config = dict(
    n_layer=11,
    d_model=448,
    n_experts=32,
    experts_per_token=2,
    d_expert=352,
    d_shared_expert=384,
    activation='squared_relu',
    moe_layers=[0, 1, 2, 3, 4, 5, 6, 7, 8, 9, 10],
    router_score='softmax',
    normalize_top_k=False,
    routed_scale=1.0,
    balance_loss=0.00115,
    balance_bias=True,
    router_z_loss=0.0001,
    init_std_router=0.0166,
    lr_router=0.000354,
    vocab_size=32768,
    norm='rmsnorm',
    norm_eps=1e-06,
    tie_embeddings='early',
    optimizer='adamw',
    lr=0.00086,
    beta1=0.9,
    beta2=0.95,
    grad_clip=1.0,
    batch_tokens=131072,
    seq_len=1024,
    train_tokens=1528000000,
    steps=11658,
    dataset='wikipedia_en',
)
Below are experts of layer 6 (counted from 0) of a mixture-of-experts language model. Rows are named router (the router's row for the expert), up (a neuron's input weights, with its number), down (a neuron's output weights, with its number) and show model dimensions 384-447. Each number is 128 + 24 x the weight over its row's rms, rounded and kept within 0 to 255. Numbers have three digits each.
After each expert's rows: "gets" lists some tokens that make up at least twice as much of what it gets as of all text; "comes after" lists some tokens at least twice as common just before its tokens as in all text. This comes from a sample of Wikipedia text that the model never trained on. Tokens count by the router's weight.

# expert 22
router:134146118117132112123086156150112084159162163162120074117112082138091108083103139153141133094135112133140116132144154112127172130145100119137101114180143122099135142122152114151099102167142120
up0:082119127140157109134133120085120148136154175130141101128116090115102134096102155128183156104147123137109118126104152105089102126092140144126107119141102103160131155109122203125120098109096125
down0:132090092079136156129114122157187142123149177156107125149148115133151142080147135128130080155168129108119082105176116142153140143120129125129136111110146114117130093100149158129128121158152102
up1:145099162123132106115132079155073145143100153093132081128118144084088090099131114152117148128107150104106108113121125107120144128138109161175118117147118106077110071129149096140102141141117137
down1:135113176119095159142144112149125142173135186146163124139127110152145113131117140092144086144109154141095160128144142129154110142149127158107098137120138108136102102125102123126132128120115146
gets: ".", ".S", " \"", " M", " (", " J"
comes after: ".", " M", " A", " John", " H", " D"

# expert 18
router:122143100123137118114136122102128117114166170158126105142091100140116121128126158116149085070120139122129128144111152099103127134136121111130134157151153082121149144150141117158102110172166155
up0:129134145064129126160103128129122094139124131127144091113132094073113136097119144125126116117147143112147107112097123098128141113102121163183153125124104139111132136131083137131115096118124135
down0:145127126112086073107140105129150092122106139110112155142153118106075123113106114147125148092135140142109136110140147124109112097090151148101149091129159138111126130065103143173124127127153114
up1:136111142099159126155143130147127103146139117136120090143085106119150125116139101132132129117136136087168106115152162117118108128107119099173119081150106099110107108115136159153104098129131135
down1:140123117095118134126115113129146137137131125126141099125106138121177140157122140144136129131136109157138150141186125136113148142127110152143127126082106164141119147144130145118093116142100096
gets: "-", ":", "|", "=", " by", "=="
comes after: "-", "\n", "\n\n", ")\n", " |\n", "|"

# expert 7
router:144127099087136146168098140124115094130146158170128095131102142132077096116119151110122078132166151118109132115095163126147151133095129098138112110196156084112113107112141129150123124135130126
up0:166125086095085129131117098127119175135150142144126098138155142129136140059125125152115120119151135125099127167125143154119095147155117164129176160113108124093149124154107116169142121161143116
down0:146129116122133139140105124174102127125123104160112130129128169140105186140109170141141132123155120093115129103122151146099118157159124163125118131132156116112105100157101102126109130120100111
up1:098155161128144104157105112123098135105134148130123130132149121144130107108133128109117119162130117128125131112139149135152170116184144106121099172131140125113126118082125087150116114141109142
down1:106087095129162136080156117144137111087098125146135127119094106100194156107102136121178112133106097141091116148108153130138109129111195156175088127113097072144117111145127082111155117138134116
gets: "-", "|", "–", " -", ".\n\n", " –"
comes after: " |\n", "\n", ")\n", ".\n", "==\n", "===\n"

# expert 3
router:150122127115116132158092130151077102101139149178131090164106118138041133080103130160126102122150123110126117152099141102134133149130093140134108118193120129105118136131145093164121120152139131
up0:137136095118107135134079170132133146105111109133118100101098141126129130140152098134119081102109132187140119150148120154145098140130135121142111142115148128160112170124184117097098102146151138
down0:130114149137074126194085115091135116119155147143150125115155138109149113161189146105124138112113129118121171115102150119147116120151080151170189097078142131158158109135117117101110089145117128
up1:129104117110149116098161189108177119122146180151112088133120151114106121135154170151078118126140094123134143100153159122135151114181133093149132139138118137138136143139102137128156144151124163
down1:106134088161129171136113114157097113157146135171143107138090127111165142164133143152120105134120146119124139104101167104107126086187153155131070166105127120137153133106138143146111147116129180
gets: " ", " |", "0", "10", "1", "5"
comes after: " ", " |", "0", " (", ";", "19"

# expert 1
router:154161135123121138166126170105108132123149166167145097120132110104094081096113152161114137103164149136127143130094141116138145133113127102148103115178175106124138139137161109125110121178163140
up0:125114135098131110121120179110092161123145122147115172109084166119117121130142137096117118115190121130151156114126133085118141130110169106130161103126152092130100119157136171125104121113104110
down0:108115059138146118135158133098141138121140111163097098095098083119139141149144122128066111142122136107103131142177124154137105115144114151136154079115114110124148101140163141139087114125110122
up1:127149113114119166095117128095095094133119142109115126168095106119134100138081125116123121100116165126138077140128192140140170166098089136177083117137080125104129122147151142165105136128154128
down1:180115108159104133129143120086092138171125097128144136154119111103130129172132138093142119112116150123083106125121142129107113131106148119080135119103160154164115103102117139117112083160124139
gets: ":", " L", " C", " D", " S", " P"
comes after: " |", ":", " (", ";", " \"", " by"

# expert 9
router:138084109128132120112060117150123111121130164172154130141104102124070123108129153169142137107150141126117128126113109111157154141097120103144101117206128098136089141120166102161137130137126143
up0:163120095166131174110162152141154131102133101111156138161116142128100115112116113142121146123175143110108131166096150081124150133168113098151106103114121137108168166199087126141128117126139123
down0:123074120140146117143156121160140165121126179090090109114148092138124141147126108124162086126164153123117127149138101114086135134153125123124115101103113153119124127146106093165127108144118120
up1:111084099118138139162129114156126153118163191188141105130109106148102107123145107143122099123149143100123136135185125075113130077136117124146140085175168137143133171127090114116129099127133126
down1:115124158111152122113130120092133121097139105179128108144154086112148119090150097101117104159160140104128127150106132112139121106120085101128138101103108155094151109114178117084121156118082143
gets: ".", " |", ")", "°", " km", ";"
comes after: "1", "0", "2", "3", "4", "5"